From a checkpoint of a small mixture-of-experts model trained on Wikipedia: 40M parameters, a shared expert of 64 neurons.
Below are experts of layer 6 (counted from 0) of a mixture-of-experts language model. Rows are named router (the router's row for the expert), up (a neuron's input weights, with its number) and show model dimensions 80-159. Each number is 128 + 24 x the weight over its row's rms, rounded and kept within 0 to 255. Numbers have three digits each.
Before each expert's rows: a language model's description of what the expert responds to; "comes after" lists some tokens at least twice as common just before its tokens as in all text. This comes from a sample of Wikipedia text that the model never trained on. Tokens count by the router's weight.

# expert 61
Description: Pipe characters opening table rows after a line break, plus short word-start pieces such as acc, mo, impr, sw.
comes after: "\n", "  ", "-", ")", " %", " Votes"
router:127126145134132094142146151149100126132116104133144176132086101163099118172093106104141102116147094160144134124103151111116121112141158162081136128113147131130128168066123080142169155129144143084108139158110138126128121146125117147150124119
up0:133136111125087137127088157177167101123117074119093108125160118096116113128152106117113107139092098096118124135118101141133116159169113138177191118125074105142121130149167086185109094114174123114188110108137126169151138134118108135147146132
up1:116123146153114132129145098083102090141107132129106112110106107116120141108142111130128117088101118165142102121121067142103139125120132116107164133161102128154116158139157114168136162108142127116124094140145143158170134117117091132146131134
up2:153137137100115110111166159134143104089128134127111110134119187122110115152061082118118131129140105114116082171170130115135127106123182135152150111146113103111155134061134111095145174130151157103099140144150113142125102161125118135104188129
up3:100158132153110098110145123137135127138153102125159146126135102164103144114145148064130080079127134181109136128114125115107089092145126167096137102136114123115073110134106132155163123111112119132099125149111125129128157128120115154161111129
up4:134086110161119128126143138169150149137100131129154117112095179146144140124115104127115131159145135161109098136107151127118140149117107137126106134091109092126144142119101156142150113134163148110118146108127127173097138131145123127133142121
up5:121127108159141113167138143134122120158141116132146108146125117136128103147171157126137092115116137220127143162176140125120117127099156083112101178157143149069126121150133162129114130122152088092096124124111133123150125118127093109144095170
up6:115125157139134105139139100087111182118120125139127126116105093104123155150125129099167079135093114102132124094113140163122115142098140130105123134127148104137160123112107169110127130095081083165170124110105085148134106098138130158105114125
up7:152133124147117124084121141104129123093104133119170142142156056110133157090100123159139082134141122113148109102092125137095112104176127151150145114100133145140120122128126085138125157117131138095148096174105132119163138132142139110151075118
up8:163116115170119126135153098119094126125122171124149086111071153140082135145097122156141130105139148104141124155156134114177119118115182162130158115104136111104146141105108164100109146120094148120117140131118111113140127136095121130123155145
up9:135097106167107138138128132184108146138161138134159102121120120101183110172130151174072134125126104197108096102138104152147142127154112148135134109160096126139114140105102088134115119094128153127110134147148110102085105144116125139154090118
up10:141134156098096114112160136179185140119070192113092127113117153111123149114094106115106132092142109148150168146118156137161066135168138109105110119108120122097162162123126126158143098101125119152144128146111160110152137173085147124171106122
up11:106090158116144070111097147164156122137130120120156131155129150124121119122137166127154101112121133117117109170132139110099074143169146094138159092135124116182125126082125107123139172114135112122083125124109095162122116121127144131135135140
up12:083146133115105113120133107112157131086105126185154128130128177129122111169107154144164075103180126108134117152163133133139149113127179151130140132172180155132133144149100083060168135149139134132103120152138092146116101149096130127105164119
up13:105180165150144127191128139115129174182149115149154116103086111149129114114119088148132152090099091165131181165145154124143147122118116206111141122117125114138113118138129104074100089129145121132100149123130158073092109121113127131109131137
up14:156104145142109124147125119156120126123098135144128129092104178121131134167141128095108108072153102138138106129087132122129104116082149129092113118161168135100167162103118101089147088116116125137114128092083119142111148145034160145152160140
up15:136169126128124129085078099144131126141130148136141195131149149136160135139107161094144117141104137125142115114138114134145127128172145113092088126103082137159143136122137081122148158123180114075146162111126113174098142077153141120108103115
up16:118142191133126135132159121134128122141157112136148122142123100136146147113132104109116135085089104116113153102124194120111128104155126099119115107144075172120146119124121143142068123137158128147182150101150127128140092112098119139104123128
up17:173139152115113112108127149112107102156156101151161118138096167153163136145164149126135115137138096132121120121107111171140169142120107122142113123100145143128099102168160115135104139050098142148140160134146150109110150109158136144166096115
up18:130149154133151119166111087145110096110151136147165150156123078119094145121134146124174105111109106173112124122137144123124146140124194074126132159094128154132148092088197131111113129164188097135134128164118130095141109097149153152131080144
up19:118075124142165145168141127185103113110163109154178122180132128143135170125155111118138157085136098164168122118138158137138137149144091103129127133131132132068127144103139125141151172084152132130151123144116116111197125144171114133165085113
up20:109149125105110128124115114111113125110142148114097132101135135118135117116138180072129157094097127128156130162108136098116133148128145146143193115127153173160146133133148088164144121161137129086129155149109139103106097120144125141088166137
up21:147099157135094108166113068148124127091120133145149110137148132105163217141127135122113111117106090204090152129096086149119097137156139078111139137152133143144153144135126133129147152129142122142120107170137100144141135160149146143140126122
up22:157141127129147141117112122143161137125141145147093144102095153114114136111141118116146127122159144124114130117082121146105112132081147118135089121146147131131149118170122100084132153152113139139138140121109151140159121145106132119188122127
up23:137130137115111119110131121163101135100095163134124107127131143121143170173094107105146156118134082136118136139145126125115087118061133116144117136163118136105117144134139074083130122125132144111126100141139147081141140130111136158141119128
up24:143118113121133124151082118128142146132114094127156156108089162120101121163137167068177124130147134168114137120119165117134117141138138135089088126105181175119108119139147118098141147137138154138128116139095127154119150093139148148091123103

# expert 11
Description: Pipe separators opening rows in election and data tables, plus kinship and infobox words such as sister, son, Born, households, Synonyms.
comes after: "\n", "  ", "%", ")", " 0", "-"
router:143147105122118101134145160143121118113143107152141162120094090146092144094137110109135151131124094135125129090076123152110129092152148137119128153108146112169103122096132116104156111158148155098092137164116137099124112126099098175117122146
up0:133147124088168135113143135129137134125165136114116139153142085129101161126127133134066121150167117185103117114180078127141102085089141132120129186107152128067077127148142122126114127148117151169095158156103122085133127128146133111120128134
up1:129141089119144125136138117148164053111128054123161118142132146094117149150165124127152169095092088153129101090115119166123136130148158133142126134137107126148134103111144097127089090138137120136147145137110120120089103135139126156151107141
up2:146151157101146115181119110139152138136137114132123120164100107117150126140130161123133170126118133131129127139138125087124130128138126102155104127155094128079124121118105144116134119094126154130112164152133133113140125126108146151146117134
up3:106123117181198116102117152113121120166132100129110126164100117161104080105156117184129158096138139081090125150127120085113141100058117113139171130121146143173112124125124104112142156101119117111107127112098126142137136119189116134095186155
up4:159163120113082138175116138155081131098119148104124173118147169167103159132180131132103168125129087129113129127132166103113128116187095165083097125168117130122104117088119118171148099084114149138144116139110126141139121064139127109137121161
up5:113137105154134126161141131083140156141135161091086080102088130153115145161140138098100116113146121130128095119122098145160169146142119138102090107161109122117129140104111192143131120126125151142165125145093154107143147063119121145189101140
up6:145114131135115137143146073119105067144196102136099154153112133121143138179143120163110115151123141124117118125111147141136124145129160161140178117105146098118133109093134160136134113126140153107157124146125101124147097120130128115131069123
up7:142119152124139095137132109126149111155117111116146147122121120099109153125150147119133166128115122144139074126147148112132177148129111152160106101124153148140093112096101131125117104132136199128149103152146139114124105143124101111111152146
up8:147105129162136149167135127137157118170092122140159140136096093174173108129120122133159121079130084134134121090167130140125134118081145105158137111127095143111160131142118182104132106124108138154149098107100161108128116095120157135124107106
up9:152140144116079151133111171113109149131114089112126103123091097141120111153134114130128093142128155161132111132102203120101117109162107119152155144123144127140115115180130078090170093140171134079106152119126163149110113154158125135146097128
up10:130158146106082074164112138158128091117136128163086119132109134158113137156158090116120145132091143134139128117116178125119140140136135141134147107105123149145112092115124156135102104124116151143158133116140130080125112109142095168177150119
up11:100088120113091125156106169126088088107163143108107134097126087129104123133137113134121131141097129171125133094124129125089102109129116148120170141108122116116091103075121125146130119146123141093119106149123127119115170092125135149153083108
up12:136128136128087122119139111095132119144144202130147122075114104101128112116110116102133122115081144185139125083107138158112150094141097102119162134099137103154149131119133145115151136180155132111148131168096164111132141158112101130109089135
up13:111119127148136143134162131152137060090129099131127117166122135113134093123138117080127115137149153160144112129138124116131116099148209117144128107123198129147137165101124117125125141142129139089168114094138126134103142094129110128133175150
up14:103145166118113126112116124085144192146158153090152091152121102130057122104120115131150139079076114148122147104114130154119105142148136119130132118171102138147128110171151142079111081115167127115124181158154127118146136117135130171092127143
up15:103151135089088094111130157128121145112110140163128138135118117121080166112143117080130114090088134124127100132134142139091133100162110150146177125123129126159135146140133136178153164154144112153135146128133101118104111164150122162160093124
up16:088138121143162118131105156131115115112100118106082116156154171151118110128155125122080150145096131131099086099104102202111101099082092157104105167139105083087124134102169106130126138126177134101087093146089165129130128147135157139142127132
up17:089136090124102129106106150095094138129172152111125161111115169127092152112143150081114133117120071127155127098130095173117127120111160165128115150098138159132129118179138126130136128109134126105123121161131119110120128106109115129090127142
up18:136131113126172099147163139121135175090109122091126142161100139143126121132159139098138122105147117119128141082108118128146150131166140154133098123134149173116099112109104147082190139152106116111120114127158118128179052117110142201123167136
up19:165112151061115107148157142129102189111150113144142126151104094130155127108057126119175108105124161113134125106126106106124148132135111155140093105192105152162113153094103130080153103138096124115094148128119168170099118129135138142112172133
up20:112154145143125135130109119133141090102129138161140147086148126156129150090143093139135129112090119131119127126155122159127140141141146160113141144100111124175114160100124176130190158140109128142182124084160141114142132154129135137114106100
up21:141106172141150128166120072107103149087111125108121127117104114120157127092113128136175137103156107165145129110129107122135100127141127164125129166128147129138120106116098128104092100162105154142128140153162149154135140125167113135105132131
up22:126178121095139130155136166150120133140135109148154146136155122113135167111152129084178146144103097133116119088117116130153097135121102135135082107109115112104102143077151104119173179136124117114124130102121116123096117139136131170088145112
up23:125166122112145128115097095158137175100122105162119104143097122183148094102097097121168151129083168115107171105136116129123100105145140118124108157135148160094112156144128108053110111117150124118080129145125173058134182159119140130127156140
up24:108106128135100126162130152119109185132140123161138124185106125149166128135130155112120110134111126137111131098114198169131119125103113143157116129168151091124101127111117119127150108090108085117116111132133135083154055079113137153099069153

# expert 18
Description: Pipes between numeric table cells and semicolons separating items in statistics, race results and database identifiers.
comes after: "  ", ")", "%", " 0", "0", "1"
router:135134132089137106117119154146108156116121107151145199114118099136104132135139164068148150153137116107108126138082117133133122105141111161100131154093167110137126171120158090116120106137156140102107114177106125107164145102124119158069121114
up0:126092101096164113138143119133103175102163141160136115163126139163139126135103137144123160110116102154147132134138094111137121136136129152092126149146155159147140161124129136128132136156125137132076143114107122120109081134129102166091116113
up1:140086132136112141104114130184129088125074147134119122110162115145153111140146144062133091127144124107091152117105183116091082143152131096123071099139150156106128112127105117111165121153116140144125092136109121143118146111165122140118132113
up2:139155146131156127166117124113135130121127095136122172136110124118165139146121133135143112082141162119165125121092129150128141119126136117131126160147167098127117108110139131139140133132134130146137117116158135129147095095170136133129068126
up3:144105146151143138103142146113102094166141120162135112118101113145118058098161078128085131105144125123135109087122141148105119134150133112152140138160142117086105115158113078108104175102131150093095190148112136138146160177120111138174122118
up4:147114125156172132116094113115109123134128082179116132097146129149069093170161112125144133130123103115138145129122119179153145137114146141187119146092153120104098126142127111100113098137187131083133166105123098146109116160120094113135158109
up5:154156113110105137124154116166131162127113106161173160185128103105109151114113171096142161113106089134149151103108098125115118105098131148123163120139139094140135151109166137144104113146169089144147094113152110113115090144103132134103120117
up6:106142115093150143162137108124111116106157150105156151128124105132132133146136178098156154093122119142122163149131123081116149130075116128156127118119139153085124127151157096122159094093141130150100116166133151095138108157117110150135101136
up7:129153145132145134152099102125147103137137104054091134086125175080127105164132142139111073119157132108147114091130196154160096124126130155154097127107091125144135119161138161128128146161081097155141103105148113144118152125126172135138138137
up8:131143123090113126144126124118081155131169126122174110149139160154155185099124140136183140131079123152113159146150073111136162092079095122137100165166132124102108137127171132100139116094140135120110124108129119089135092149131127113141116132
up9:111118107163117139118149134161115117128127134149137126159131118148145140124103137141147114114105105108132109108113149119113114117091137142064146133177156149122114204123145137136158157136124121169118145116129114132113109150154130127138162118
up10:131121153096126131128157154133122137122147120118113097102113093129132166157118177133121133135116141137132150130145130097102131150071129110162110075133127156077162125143111075134133126107102145119149121156141129115131085152118102153119144122
up11:129114128136116121156148115121141118188137102112127146149108146132150149151108100160109197117111139172123090147134144148107165125174133097154122164128161113126126154146083162131137081101111104143127148114162115125158122122108129114135131111
up12:136153121131117123134167090124164149087123116137156166090137176173157153113139120098128131114132108178133086161116090107129115126073143137101129150093145110111157161114154144149151110142162123115135097122135143152087128113154164106136139130
up13:138101120095121143124173133135101088091180109133152157176137112145123134109106129124135133140149109165151139135103142107117130143128120126179117141093175115135142115159143115077092146125123147164150109159148123104122123146152186099117128142
up14:140123126169108101140120128165150100132112158141155179119141157149132146107125130105144136124139111132090093101101131120150109145118130139132111117092123117158128145115145109149154110138150106158154105149139103156167135106134144135117183127
up15:115161059099128120143117153109123114090127101083125156115125114103122122144114111115112121145132143142115130143110171115113114123117113105155132148106169076094104152143130167172114103100147138098140165094190117128120110075146158135130110148
up16:156155148064165115123126112161135115135119107041130133129115157125155134090129107186138122128078150158138116158139145165087104128152102083127154189093119109133120122116133134169149161121135141161127109100111132149144136118127148109139084152
up17:136083120130152131128157118125119175139103106117146144180154133141113151159128178107151169106137122146136119100116146140115130149159095127160107138091141167126171136134122123076135127143142128154130133109109114103107086068137096154090135136
up18:149122145107110117127133112061146138109142150123124094124091134148134124132105154116112140150119152150120142113099094082119130128098165165135143098130109119134143160168105135138119101104081161126128118103170153151102132135082121124132143146
up19:123130165098119122141123149145142141110100140102137116134137124139182112143145155117104147102145131120134156159143173090092114112140108120131109106116142178074129121107127105159142100129129118127131124134141126081107118141118122127118145119
up20:152165124101129128139104161115118108158125147145110120130122148125144171149106080140092130125114094127115115149106112110116124178190115111104148121140171146109109093160163131181155112068127136134130154142127163147114128108150128125169136116
up21:131091131129131118148166125083165171125170096192133114118142169147161159149142116146169131120139103124154134163147088137134135124090125169074154170138159129135124158161102084114104139089146152086114116125157133118139102111149106117144121122
up22:119147144137152124139159093106142155132134091127142140146141115126115141145115200081173117119113150101098119137109171143141095101083130125118116107151154136169103135133120174117138102146149103154115145123146100116165110072149135110096124150
up23:106097117132154123132153117128099096113133172119137154098128124080111128098140119109113144149137129176152149101141133125141155115095145132146151181072187134108113110145136120137100142119081104092145125157119103087155155141144122133130106128
up24:118149113125116138152170140173122129108092132128162170131149133123123113117117169142097106112130091122104114087133112105097103108140129117079134140197131062157095138090168145186135091190153131110137111121148118127127127117157115123079147131